From a checkpoint of a small mixture-of-experts model trained on Wikipedia.
Size: 13 layers, vocabulary 32000, 122M parameters.
Below are experts of layer 7 (counted from 0) of a mixture-of-experts language model. Rows are named router (the router's row for the expert), gate (a neuron's input weights, with its number), up (a neuron's input weights, with its number), down (a neuron's output weights, with its number) and show model dimensions 256-383. Each number is 128 + 24 x the weight over its row's rms, rounded and kept within 0 to 255. Numbers have three digits each.
Before each expert's rows: "mostly gets" lists some tokens that are sent to it at least half of the time. This comes from a sample of Wikipedia text that the model never trained on.

# expert 30
mostly gets: " until", " about", " to", " between", " around", " than"
router:122149132123167111131123158157114099093113065147173141134119130123136143125088114130133110145150099102146079097127127134140157113143097136140143162086133106112158117101077128094106190103112158167179142137174148128135121130101122112132123138111136126152161173131142169128117131153164131129105149095118163118120145069130112109157104151106112200129095136165168127095148120141098139160126
gate0:140135133096108142146144142129133111154130126126121124073137193121145121168100132103132154136090116128115119173135092145151154104120161133144158137148136125136143153156155120114164089115112103129115154151122197112172150105124133115127105108136128126116135160115132154139114152117138132132164124152097137070144110120167138116094174160077154133162119140103124108123124158114142114125178
up0:131056126135127100161128140127112124137162106122137105097130114110096148157111061069116127140136117130139136146127118121127097130144146097090133159166113096122184095156174144131164100095145118132127146111105133161086165151124166120148097147114120111161164136079116128128147110138124123118128151134066123136083130142111119113097113191119141116111128155097123119112206108130096107112136
down0:150132099164141138154135164101107114110128127105108161120108159146109109131098117098127155152106142152132134137102141120111098148133112161115131110158156092089150169142128079111103146128113163098142119104121127143134151139110131119098110146127076113160122135106117125153114133095135151157166156125172133151057122104143106131136142127114121150131138115126131153115162108149109098136100
gate1:095129153114161093133121102090139110119151096145137141147120147148142134120136154105093095122178100081142115118140134123150156141115189113103124118107123134136165102133121102148094158142060145117134127132184122137148161090118105082118132118147124144146132117138112162145159087131150111121109136070113146088175123102168102121112107129085140117159121129143115123125136132148088105135158
up1:102137135120157119109116113051163137136128120130115160103136111127107120136144102119094106114158116122146112154113128110152152143112133152152107127117146122118140130108069130099076172134105139133117152128150172107117143078149097122080144142127132155161137134144124128124158136164149149126092092093110126138186133100169134142151117103098120133166125123162103120113111091146125094108120
down1:097109164144147129153142200107133109107146141095162137168132126118133117109131141150128082147169130134124138090147188120115152150132087129086103136107148124169118100124134071135142157116109140138166090098151148134141139101076130084102109097086097107142111063118174131136122090085144091124126110120129137086155135164139107146142128102142148128131109176140129157114131124121079121151131
gate2:106122164064122146132169147149164156106122157086144090113093077134155161119131086100124142131123168136129119121087094079135162079139120123111141116145134167122132138107125104147138123154104114141152132128119126179129144143131096125109091128123121122181123120119084098131165147126142133129098089176108093113105115171106114134155125063106109145078111094135130122135136131135167144124126
up2:145088089115133148161165099109141124111170163108111119141118156169148130162135138127156126146102134141126164124143113130094140109109159102110167126164103118129137146130180130150153106128117129128108095145156072121132140110107126162164139108119102118112098161124176121088113134144100152068130180115158125108100139104066132136106157161144157108135135144117117141138183175118092117165109
down2:137131155133142118124164141134130140138171145109135158117131113169180143097132121140108157167136132115141144119091106142138140177117092117124111153105108152113182079096129124187163171127133139106121169127145168135155128126118155156113156102133087114096142079152128133115114101124181094105115141097156108125150129153131190139134070126137146187103115151137171156094144129134073142142127
gate3:093084175126119125099123111070148144113092128122140123116141161125089110110119109117104091118149135153140119162135158141157127168152092103103129111153125134093125109134135140132147122126102149121112142150145149126126186151148104114083154151132106124141098161134141116134127085110129144116100116060098132157149083131147161101138101120115139131111127107119088134130118103128114117103122
up3:119089137142138124104132078149108142066126130126131141137082098140129163112125192157130121116132142072100102138150107126091150106138118159145122140125119130131114132095063159139087141117147138154156110141142116142174115141157153142112103131118109139163114114114123119130106172102138157152128162200181136124161136131099123106150086137155124141164173133119151050109152148120135144146132
down3:118176101179147118130131126098096136144130117153157131114101133148140130105153143143149111104138135124151113107096133147081134136124159145106153146107116115146142114168145096104130127116092158095141140128114181107114165072163141163115118127109091129145158143126142120152105117133126098145146126096129168149108122127139145112137164187148137137129176115138128088160143126160132108093140
gate4:145103141158116121167160156091112116174130113085106149117118147090098168140104120082077137085105132102127125112085095097126130087134136116143111121118122085141145138118143156104128108101098135091127082103155136140105175109152122106148113138112107139127131152134142158130147146146152101107115108120120133077127068133137152146126154116093164132142143115080130093141217148068128119139108
up4:083146110097129116127131118168149113087140167169149101157133085168151102116115148167145142149118126156125113133186150154112143149100114107103156111133109157111100150141119118137142146170138137163138135126080131136148103150088146156094145129161129128161103101135122093105077118102106118150139163131178112159127150154100118134127098129139109125113108129153135137131091099172178092122128
down4:067110120098115115135086122145164157097132114115124086117106136104160115152173123157126135103127131139153115125092136141140134169105151085088159181098101147110070122155122143124167157134140097111087135156116114129180088076136088168178107124137124159143111122145153116098148145080094127121114123121103102150127161133120115141172132133136136115116129127113120131085096145116138120130153

# expert 22
mostly gets: " 50", " 60", " seven", " 39", " 48", " 44"
router:086128127163116096164124143115117127125128124151149124132177132128140164123103133144076133127137049128114137143136079117109076157141162153143070144132143095148135180128151119141125151147153132127137141148115128164141163140124091155126110138131133144083105129098140128099117100144125140156144128139113095086163092154135156137089123133127175060171094137074145147139078144125126153156151
gate3:170119156129127147128106114158152122132133129135107097088150158129149148148133109116117145088130154128102115090113127150114123135151127138114152134078135096134103140104104107179114115152138155113085171158128155109122163153198154119140167149128189111153137154141142141098132162134124138180169113153131106112129080088113123148082093153113120133109164137132142119160167142116132136132133
up3:140107105153118133125142114129143126118113151116159119063152153134163160118092098116124142099116126152118105105103125120127125106128123121112125097043160104167120141125119157160148106172131168119093142119095152142106182157136141143125162143122120140142141174115140126118128154124150120158138108159090124163118135112095129154106105138137125113147135155077162143127146154123134114130139
down3:068142115139136121108113132097144097068166111118160105104147101113136103133159093127147088142119107169107139114140098136112125139081107147110121131083152115114153149125157128122122106180126106109100139123092159126117174127105115136125143137142101131145133166133182143123088126151120137128114128122139124112133120139137117141121145131133096131150108183129132108117086130133102119141121
gate4:148113138135121106151137105118143095148099148112129137147096160065122112140118137145088124108127113110125139121119142129134144128168138111176154168129134119155141151163150140120142122140109104174128113120152124149124099144162153134125087117123155113141136112124122112077185125136172122110111105102109176099102112125140101143151090159141116127127137151138137122115116110065108121147119
up4:143115118113070111109132089114118094152113135114131122147099151111127175127115126153109146141116118152108125112141090151072167080147146153125140168134122138149104145165174141131121091136125109192104113123182125157126111147179173138134130143120124117129107141092109125088177091140146122103098119130131214131092147114102081147161105137162128120128122179107103137110090116099105116166132
down4:099125157128156118126126106127082116122150110125149156138147124136117121119127146127129121143145057162146103105174111101168121113135142128161162122132135116119099110114127107094096135108137132129167139142097127145144138152114122110141095130122119136119113120105105127157108154162105123104125094137156139153106114078096138072134105081153095153113134096130083198109086093104146138112167
gate5:108150158128190110119138127100125146119130099131116131164144082110133102114161117110113164122151111140157121118115138153150102124129140144170138145104144103113157103111120164131102160100139126141122174160127127153137093125117121104148149137125171142122153113145099136119135158142091132142123100097102114147171129187122173133179123152127095087149143143174128151120134147090140139127150
up5:111142139176133121140173142135118158099124110142142117147105153118100083105134079092140149140145133101106111079072135090096132156165122132125061075163132131151142085136139136115106124148104132118127138140140109109124120149159173140140119117156128119107142128094117129166112104084101124114115138135157138117137137137139126088168084096126093142180132160119143082137126168119093128140123
down5:150136126103130118120127111140121117064102111092137133150161111100112104140118126125098107096141102077143121122104140105110147152158133149132149099146092128142119113105135136130117145123124172118156143079119095128116121090159148133160143138108092133145133141094140128135121096122134095135130161148157107116146102133159109149155148127102142169117140111100128127141131145130125112128151
gate6:114094115139139155105117147111155146133130167110111141082086088133152132116113155128142132089166152165165146099139084107117135099123099150116140084149131124116131122154105157160148126133146098120129110076118136142109108138137131133097180126107146055155133136133118116173094155130157139142148147116116113102135154093151142117090120123139101162097116122111120083119160103150149095167099
up6:133137128096150156136146115187111133152150093118109108168120165124104121138173098095120127174125152092087155157127126127129118151165119132101153158146155148128056122112140070058114096117121143138129125165126100122153122118132144128133119183154156165129127107121128164070153094139137184132111124137167136141115114136153070146148156087147104096122149141158058164113132096179090113138107
down6:101174125130127080158126111139127113117138103114149091135160155107105117092154075104100124153137074137119100162130110129129123171142136122131118126116101135174124098095143076133139088121091128151132139140109123169134171103143165103163105118183117204141122098138128111163175110138140133119119095138128129113118103107172110143097115119112097079161166143112125094115121120173060156107120
gate7:110138131148155146106166126140125169078079128098130095154157106172071080118143105125116112116114146106134124146122160139125083157136106136074151094163067134096132128087129062115187110152120101101134144151156126149148106106095119151109148136129125145157119131121126111096156166099120141140157131150180101097116141147142106088104146137143087113136127162150130135122156157169116110138078
up7:151145101119112126131107108129150156185121122142114100143115156119134156162121149120113123136104172105151145114124072086098160062155113120111126129083133148158084126126122140136123145110113178152129092107135130108114107119170157136130110142135163124113079133095138168168104133121147129118089138135134129149116082094142141141143100079094116151103156118085075108128113098085141085132117
down7:123156141131096094173137153089143117114122141139093156105066096148152102088101118140159149135130053106080107128173153124139155132151119149156123117135145113146186158130134119103134124115120109076134130124144177134145142130153100143090144121097114160092164119159168108154113144110126145100085082150067129135143095098143152110118142105133128118144111136141143162149143114110132130111137

# expert 11
mostly gets: " role", " game", " season", " group", " system", " school"
router:116128091070151134090141144101133147136138066126129118127130143109128144125164150096126124088146104111137143171131148128154137133111113103108145121151069155133161106080136123103157151128146101098142124122113149045164105121135138098153082140118155147122081145094086130098115137122163120125114153098099109128115126151128157122112140106130146096116136122110125111162098120127166101141143
gate3:153132146099108109126136158135123138167113088120129143132121136130109120135162097153147150146161135164120145130110112131125108148094090151125143122106141126107113104146127121138093151163120161135149136130142131141132114117112149098154106161136115113108125132129122142129107120147143113108115151124091139129143093130059162121134135114092134136108131091107131131146120137140127111180125
up3:125087101115105102135114101140109102142177117106140128141132122138135195108134156106118119122128120107136144133156123149117165075161060083120132110079155111139125142127159134111113122163108110101128095103140093107141142140103146151168172143163093128155127138145094130137119144134141110102152169125145105091164148101098120141101108139093166183130171128107128082147119108148147079181145
down3:137141104152109149121086151123165095134147127117114073134139117097128125109166110136189152111176097125143117124142132150087127100089139140134156150139129060128070183088127140117159110135105113146069142128139138138114121112137119102120127142127137153122163107131112132113121155138176150115135137094103124094164072119152139121130101120181183118116165194136127123122127095142135102138111
gate4:191136129109143123133185101101095117083175115085145106119112145168124102137108143103084123129150128126110097105117094157099110113146169136121157119121118096138183127138176161104129128139128120133133156177163108121114153078112142140113130125125096141112154127119107108135159119122149113138047134131118129127137138136097116131112117112151154125124124123124135147086096135114105150126119
up4:118107135110121153165129123130161094117084116117165111167119081136124138127130136134103087123152131141140151152135152150105120071121101119105177150111101128117152142148139128139158123113100154182116157131107103122125097137121121158124182102122116170180134112105137060127160105083129110133125164121115154127125124161109146110126133145095152204123146094168126152149110100128139155138139
down4:125112128138150144118109128149117133075149145121148136117156104134099142099127113106120126129142120121104128160121096140121097142151172103153154139136150111144132118107153121137115143124114120100119138102119064135137144102127148101145125113137129173147123177128132108105209155150136128089122112118125131121101136184143136109095147171120146133151108118163143147114113148131106116145140
gate5:118150121113120117103164083141092143103105120147144123110135090137107147118144125130123125082128118138092136157111130125117080130151116145145160124209110112136193105079143128099110141115103088114132132104123163104089130076117122116113159141157129168102107137154143107139156131100150131102120089111125137110146132162108119143129103137141158088151136146123127164141114103123110130160063
up5:099139115100139124159149128138104121113115100171143134128137106161125128086128135116149122125132119167107134126137136129127127134110122132147162132190135109132179082086142137066130159141136095127098114104129149098122110090111095112139119126124119139125068125126115106146163090061166103142133115117140127105178154127109149140083103098131131077141130121141131136169130111141105113134070
down5:139081149098136143109165093119171118100106112108074115146143143162071131136127119126138109092157123139127115118175106131087174139144079134149160097140130088117141158139161162124148118107114141135127145132104114123127155146159165144110116091091138127115114134104143097146122133133138139104130121093154108156091127104123162126133119134120118145126119138115138125115120110130170138113139
gate6:150110147153171135128162110115127155136102127086109118133089106139112084110080146167113112168141166146079098076154139108126104105128128115141112135111185114098181117135123138143129091132111165147123166147090124137093082128187159117101133090094120087126126063108109121167120120038133138130128161148094102080065149126107127139084127146139140155076123099134148178148107136109102138095122
up6:129119129118131153093157113122126157157126086134093208090150110122148118062088149169138107146096147115135130082136097103119137099145082115099120114172157137121118159102106099131181116181149130118128143080094131112175106107105143110117141144139153121079116120156126156151114105113153161118143108126126061102134103131147103164112124148158155127132159111102124102135096134123118111113087
down6:172118099124107056139174147107160157158129122138124129133121116102129134119148145125122097119090124136157137118129129107135129164151123125089118134126057152095077117103122122150109159152131100111116100111164166146118098077111104118130086145149135135126133095161133158132103065139104127142167123151134110124149123082144126184133114092173104117116151142107173101154123087125128149116126
gate7:159153121170163104110085128128113154136132122128179152127124111095110090136111134139115106098140118131124093102119102079093089132128177139147134125145112101128137127118134160165185120121101180146117143135117169155129131098147134115135115145142136123127119116137099145119137116143125136105113116112086133090123136176127176136103143169123176118124130130118125140087124115150122169133095
up7:117124100134169114134113093146128146179118112136167173126127094134078127104109131151110102088123098131120077093143117108106087154142143097127160136163118118130118100104134147131148120101120150111115147112128166129155084108122138133140098131121142135103106101141113159115166054155109113097181068148106114090140113155169167130091141169114156090111114131123127152083123141146119171113120
down7:139105089123152148111111145126132141138095149104139135113106132115138135132133137134170142127115113122150150128121157093080115123160151121095120151134111164161082109109173115134075121129149146126131120138137169130079127135088090123154052109153128114111118157191114156092132140149087128139082140123106148090128134078129158159199146108148154083154104081145099116107104103167119144122122

# expert 24
mostly gets: " development", " control", " research", " debut", " support", " training"
router:128096137157148115141120129120150108175101121121147128136137131113113121108140129086111122082101117133174124115142141130161114139101136132135130139116066122125173128117151092145110152135158131135121136083100087100135129116130099148124123155152171108141127125161094102121139103082144115158122130141086093129133105134135108190142096158154125152110172177114105114100122137113140106097116
gate0:089176170121125165130157122151177132097087138150128136170103114124147153115152147093166140134132127118179151112104124150115129139149167118112116109117089098171193124090137125172120168144136155092096123114128137113118133093134143128149113151110142079138117132143122114171136107097114137144119149096143090109166170140115107099123103116106159162175116132079155137109119133102169116139080
up0:108141149128125126125120137120156142129094117125170113137107105111110129142139155107167119120101137118150134131086098124127124164147169127121126115153096133158151119115173089149106159139137183138114163111096158117124104116132113158149140158108161097093115082118092116176137117080167139128130140119125119098163150147125109113105118128126131157197130106076108158092123153078174117109088
down0:113133160149141122147145142115130123158119123166102152155115142121078132104128103121124129105164122107178093117160154140134125147160124128120105103136150128150104154139130144103130133118161147148114112139108111128114160152138129121111171103107138075116134122175152120130150166118139125152174149137176111147126144149104103142112086102134136141136137116115143142124133119128115130154161
gate1:140101146154118152134104148128130127143130111109098126063081106112093126114113116131175120131130129146094104125151118147114124155111163171179115130160187154135137150128127135138148106167138108158089163093093138139161163121174112097116126099152126092124115102111068129162133105129159109174180169114122156165124122119132102120117108124107164144142106138164127116122145163139127135097083
up1:163118113107170136097120118139129068075106155112083107131090113138096146090101185082120133164122146132163114114097133156133137097091116136133103123109132173140087141116128137167144120153131124101068106125118112117168107157107118142133158163105177138156100113124103180147098117146131123116192150102153124126139130126109115139081112095127132125124126150152130161121100173155106097118116
down1:111151162109112122132135141136175091149150106146136170154109137103115134071104148135127145124153100125121102112085133145134165085111110131151084132115123135158122145169089138151156169152161125096120141146107098146113132119160129142103085162131159134123200142117107140111132111118138089141182116113106105160148136127107092141116125121147113148108161128151125169132128105121129143120140
gate2:167129113106146111137156130126103119168132117128158115158162157149146137102086144137095152145149141135127145122141116142115103074097140109116104123146119149161120125104128141136152132126137140159138132151130140138122134080112116066089133167119115163098120108140118180117140113141120094127106138146150094131131135105126169126121131131137113074160095139137134140114147139167121155130134
up2:116168134129141137101096119104137188057104121144107131160133162120077096193138128149137103105111120132097112099159109108097124145127169145140125147115097132112136097093157145102144120134106167086126133142113133120156056138150159119185106166124126110109122123148138100142143144119125142120082113101101107087121135118152142136129105138120164133131104107099135119133148100119124153121148
down2:099160111136154155120129144157109141096111146137086110132133093120080123109091128145131096160133107101119167096082186097080137123115115133167120114124141123150120111149170125120133143133162154140122129152125168169088125117105160143093133139135128075121150136128085171154130146112144102143124115138148133115133134101168121121135100083125146141116115075120115096153098163117134139127091
gate3:147105123133117126129127140104157118153123156114127139142116140109134133145090162122098110121114179127126110141132146131140161129115154158120121114142085112139142116154085130189130156121166116116095121131148113167106147138122107065121078078090141147118119135147153094091159123147133133142096174114144135132152134154138142129128170166124130129130136120108140125156136097193123145131191
up3:114155141116096119167090150160114100146127127142160100137133126112140107132136087143144131135121087144116146099133082107104130115117109130148142162086153131132108129151141149102098117144122167135150142122101145136120139141133189128133159151179110102140140119106138121131105082153112142160149105117132138142123049115131069121155087114127150141114125155126121134121118093080082131117106
down3:156114126106128162083108153128140110171141166118124150150081145115160127147082113107098096158107140141119104106134115123173150112116148115107153143105194155124131116148125110145092104144159110143126121079114099152148155099169072115110085135085203130119103111133108136133172105064132109136137168137153120160104156111117187101138168123140149100108128104133146112138132129178110107120151
gate4:124106150098088173143130139141145121126109143116137126099091098153118143127130140157134159151093135122113108142174121177113122115129111138161075148147135080148144136096127116106133156129151155130123144151108111152132093116157125106140076115073097140161103107122177101131174121120136127117102161138081134145132126119141146119125111156082131157128111109153134175136151146124174148142086
up4:158118107149120171134115159136140078146125141084144144081102119086127124117121127143126125103111111162136133089139133132103128111136120166169066125161133072129138130110151105085151156189157110157119148135106119112155081132117113123148066134109108142128162121168165129117167144106157102130115125152115121132088144123127102111142107110132147111110138106096111138112133138136165152146097
down4:106140127113143131156132158185127171147132167146122147147136113145067114154141109145120139156146135119117130094161126111134143133096107152084124097104161115102142127128160098132101104117121140124172092156175126119174090128110091160138102073140127092113123099093162130163141097134156143132135118120141148110099162165118161147132109139146144121121099130109103064132132141138110137133103

# expert 8
mostly gets: " they", " people", " women", " men", " years", "es"
router:134128120129110193139139141127144125153092109107115143150158104128122126127114097108127115125127167142127184135131135136099103139108129106118155131157178140127117114163148087116137066126144073082108150085118153124105134090078141134221126136143114130126133109140151118140131130102101112143109156071167121115143134128070094119131113126136170116168146127169154139080095118151125124155154
gate3:124110129185105102146137127130138159161114114086147084138142120141129160119131097107132088103114101127091097118113111072143103142098137102102125149144124087185125082131119123132129117138123136110104114113120136118115176088067158124132144110122135140087133147165181146119125104125114164116120124127130124159126124144137181130100178131112157073109133131092137142121113074191114137117135
up3:142117129133100163152180160114128129138133128105141143156093089078132132122127114118140114104137138100073138103110090089133105139144136119085121120160134127135154117125113112103098123068097137123110122156153129130142129132119135140125139121097150098137109127094135172080137144148140146089129150111120123118158120101131102144132123112150111110116120141134103132123151115143141137112142
down3:170154084118124134119148093133086127143156168129134100180124105125137101070136115143156115150113165121131113133104148125143093141120136104135140180095172171133138083164127138161129123135155131110132133124158128122146104103125143120156136101099128189102127121128148148116148149101150100122090116160068143109165117158129108112091138135128161134101118144119142130133121152121141139146122
gate4:126134135133144116140079135102086118106137131123140122159067153082132143122129146119136134127158133145120151118124110116102141115133112148137155139106135139135136124123119130096083106090096117136104093123135082156101130123137120121161102130136115073129133205086143131134125157133151157103152156110140138134114143129104072101115167137111117159153105124060139121127135132137119119141144
up4:176170099160122141147172114131140149134099131133131088081152107163135109111104146160120118090085146124117118154132124134134118146113135139131096103146088124144104108107123113135167145163143157155142121154111165106154125150145135150098121119112110198108153107153143090127134124141137094127104111145137129122122124129147168135157093135117109123077119137152132109137143150063155147106099
down4:122155134137095073147093126132158158096129105154070152093124125157129133133113129160162135111133098125146118123132103130127134106136173137159114118147082070162101145114143142158139162108150153129085175163081103116171139124137069156155120117120098102138088114143101101101134117131121117112144147128125137144134116150117121149135125129139103117117126101142144116143127128133133158121066
gate5:161196098133108161086083142081125136140163138119123129129152113111116142148120072131107133141154122139117179156137150132126127111152074166144145126119159106109124150153159121104164120106149111171114082119153120142114139142167145133128136087121089150138104124123144078129124143146102091163148169122133151131144153141117121118125125134098111177120142124133086139155107144097121156106132
up5:113109109196116086140147118118156135130139135112126085144110096104111151147112140182097101115087129123114099147132095101080146136130171128113145148165140094089144133152116108121114113144108142163134132126071102144120090087092097132121152096137114120104100096095123126158111137071162106106115098133117126108142106121130117146136133110166144119110144132140105176150129093134081099126130
down5:148139147101148089099163106135153107156092117135138147130142122117152146119134105123121155136134143134107136111116134176130097104103163143142113113118130116175157125100106122120126172098134131118129139127133134104104138108154189147117119088145113159103108119113107141152136096107077123107133147091124153172081168129126160143139146153122123092092086160148131140123169096108104125100115
gate6:146141106115119108146156152135142135115163132156142143086093111083140118148073095099113141076173118131132115095179118118111137099141110149158140123161129126150161117116127157135145117093128123161135180154115138127115095104113179065144093122131111126140150101140125128113146147137084132157146102179077166160164122181105081129141121134137134112189118147146139096120130143171116159127145
up6:104147130111118169160115142169116140183153096108145158139138133140135088106160157172150155155141116118121135157125153184150163162140175151100119146108094145150116113133121135122101193167156153108139094139170101134112145121121102124116161114130113135137127132084120132083114137135102141128094147086161143120155132137148137123157134113141116110105135109144136131117123144079116098115111
down6:134111144135116137103085117123140144135140155163151130119063115099119127123163126087118143173155149124139092137125125115146098140090168134137166101145147117114125122085133129101097146133149119100123209162130134124138139134117109101217131120141116133085120099110180168140142124116124082165113139094131123130159126152100171071119170114150154168202147118100109159139138112168090136181147
gate7:164188141117174140142063118123156159118132155175151127086096131151162164137111123171118118134097142132116141103132115132095128129116133191148129144090137085166146130134141146190131145091133120159142161112142134136142158096151155096140098112119131182135112136136165117122118134132101162173115164097133181143097156142105103109105105110125131156117123128151129108138124121181126135139153
up7:119123132146085077086126113137101128124142091085116107122110107112078129131095162113149149127114134126115113167104122123108160139167132110105083124182102172140122085127137119145106123132165131156140116162154136143143105152175140193107131128139152107133131129089105158138139119132140111103114096165102126112165126130134116148123149148150139116151144124168136170128144147095121124108087
down7:092156132086127141123122087153113111135168134136162104156079134113082156141119099112138124117120141139117153120125128127101131148141110080129109156121124140157124113098135132123096135160134119063127103162132113146092146149116115103157139133093118118156141114130100109113171159133147109146098111134148137116164092151138135101125102114150125116126112145148163163088092156148099133167102

# expert 12
mostly gets: " September", " October", " April", " November", " December", " July"
router:132089140132126154088126184122159106123124156127120109156115095118107136132166168132203121117115149130172106094120108146116149127136141152150152123142132097121137167128102105138148165089135133157135146123187122154104120198145089110147139108092099103120091120145150148132106176113136083106118160109163144118134127135133140127135129115137155156110113111149136117112128136099176131105161
gate3:150074130169134175132128094142091098130137144145130124106131111119168112090116115134142099108135118103126128103160166131146118084184137139148134122126120066133139163151143109157159112091114102097137131107154157156075158147131144126140112100100112108165123106120112092155136110120144109126116153127161081077099103124101160131138112137055135133154155142137086117101138150112105149124108
up3:128122133096107145135144113158133133169156112131172111155125122111113148136157134115112133160111136114116095145138153100102147114183092147114154133168140144106119132149125095141134186122121137144096116155124128147142121129119146087121149121151118128107099108113124129059116115120125120129162089109156128134087114178137119069133131127126138138106121132087094079122133109124158151145113
down3:121114085115126132149147110102159117097090140162091100160120188142152136124088143098115144085123133129110135095172160153123133166141137120151102133114142140093154158141112107144150128086111139129139100147176177105125124137130151140084163102069106155166124146102149118102113148108101128133137139140123125101169107130107118100099134171150125150127082155137146140158104140116092125141077
gate4:138106112071097145125120163099126095113116108118113127107148144160161143138125104095130115120120146136108175147126128123102085092108117148149087128136111152119104134139097145111111130118090145119109118124144129071127113096141107124098088097151106142125146150102118183095125126107148182171114137164085151115132147088129148147147127122135102098133117110128125144145157100137150136121161
up4:107142104154103108151111102143159099116103140106103123150081157118144160124113123131139125103105150181120099139113082121127117164093111094123146163157124133130136106099113124113140102149117146122103117080123133158134113108123168163109124152124120151121152137118137120152163110108134148148076128151101110148157123137138103119101123149122149105132130128115114134130143077146114125106112
down4:122129125130136134127127099142106092129107156146113144142095144088094122148132109095104119121159159140123165116124095174131138133118107154105143106157155169125130141114081109160141132113095133094098112137095126116207148114143119117142138120167124127114107118127135105132086110162123125170122098136115160148114128145110101144109121159106136173103128153162095109146141096112096155146145
gate5:108140150136096188121139125107179164108093114139109086109146180158093142146190106114117128112183138105148166123087143140129135134134151106084119130147119144093161125128190089111125125135130093121125124129149123090154116144155124133100122145094182112133113116119118103150093113156106164135124133084152146128131158103175125105091153141135142137106103118128118162109150115132164066148146
up5:155130131115100154155082133125126105090163095167172121111104160119117149158149144134133133115129137137157146113115113146131178138121168117106089137152142125105172141144186138126145121141161117122130131105131135140122111183123192108177143147064129087165140100118129128158127148150114146111124132141113140141118179150154132122107168105134159164105107119119147132083099128119141141121164
down5:098137117115110176147144111135130123163158132071108127086132151117145107146129117128091118153135138148132126139113157116076104162128122172097097094120153145116130113130105096143180119165148098171134160121172113127134147141130110145110147178160074120128134141100127125084136103144158131123138116132118130086099132176140167115117115111141123151144123151142119176128147093101147138139131
gate6:104103149155099125138111153134132115128104120142142145096104138130086129111109115132127148104168136155157138082120122091137150164080128152135109139140110112104131157149115138116146151156156091097128144143123140144143150117133106108105094139138109150109134155121125145166121131120123117163137060105136086131117125191093101156105114137096149104164126119145055105127134135136120077106060
up6:113144154088130110133167105142124164141117135107123092156158155146192159098106100120133108142090095096118141181144106157112095104132108091115138111108106202155119126097119101151096101131079164131117101100110125140153123087130109149120138145159134126147126094131097104129163128122116153165099174147101127137182129081155161128170168153148126123105159129115157122143133100139110128128117
down6:104157162089147123137103124133182109122083141136161138115170122110115125064135116118111155160109189151128134134139132125106125126111180157144109094097147127187171174118108111149122117095120141143140099074129109178114097129161114102162125111117135135134159141146119148137114143115125117139130108153090131150099144143117127163173138145125138160147151137123120152126105139145138099160167
gate7:080131096111136121101134129147149164104109128148162099093093143086146103067086093100148119130114135134142109165152126084126123131150095131121085121115123137126158108120134132090109121145123144129113161111098127084119134122145148140172114128130154150096115121095177146125093060126105112168165137091153117141110126113154137131129118120113125145156085114122128178125125083132119096065085
up7:107141125159119072122140098126123121130140162152101101126157106087122120087099154129132136134095157127171104184125116126140113103174051140178155085115108141142151151122079131110077128149119138127117124118134135151126120133131131164141151134135164149142128147164182121151107131170110098105134115140102131146100118103129095130161127110118124145122147141108147119138093109156154189129125
down7:124166111103108119139114105154123124122109123161155126137133174073131129128130165094192137105087130172144125125157124114127102056136142149120125119127115119100133146130164126071108133127118131172108106134102111124155111131092148134132134135111124100118149148130163104118110116124119148146143146132118153132179111142106076137118116116127128132167152164135170145122102146161100109120138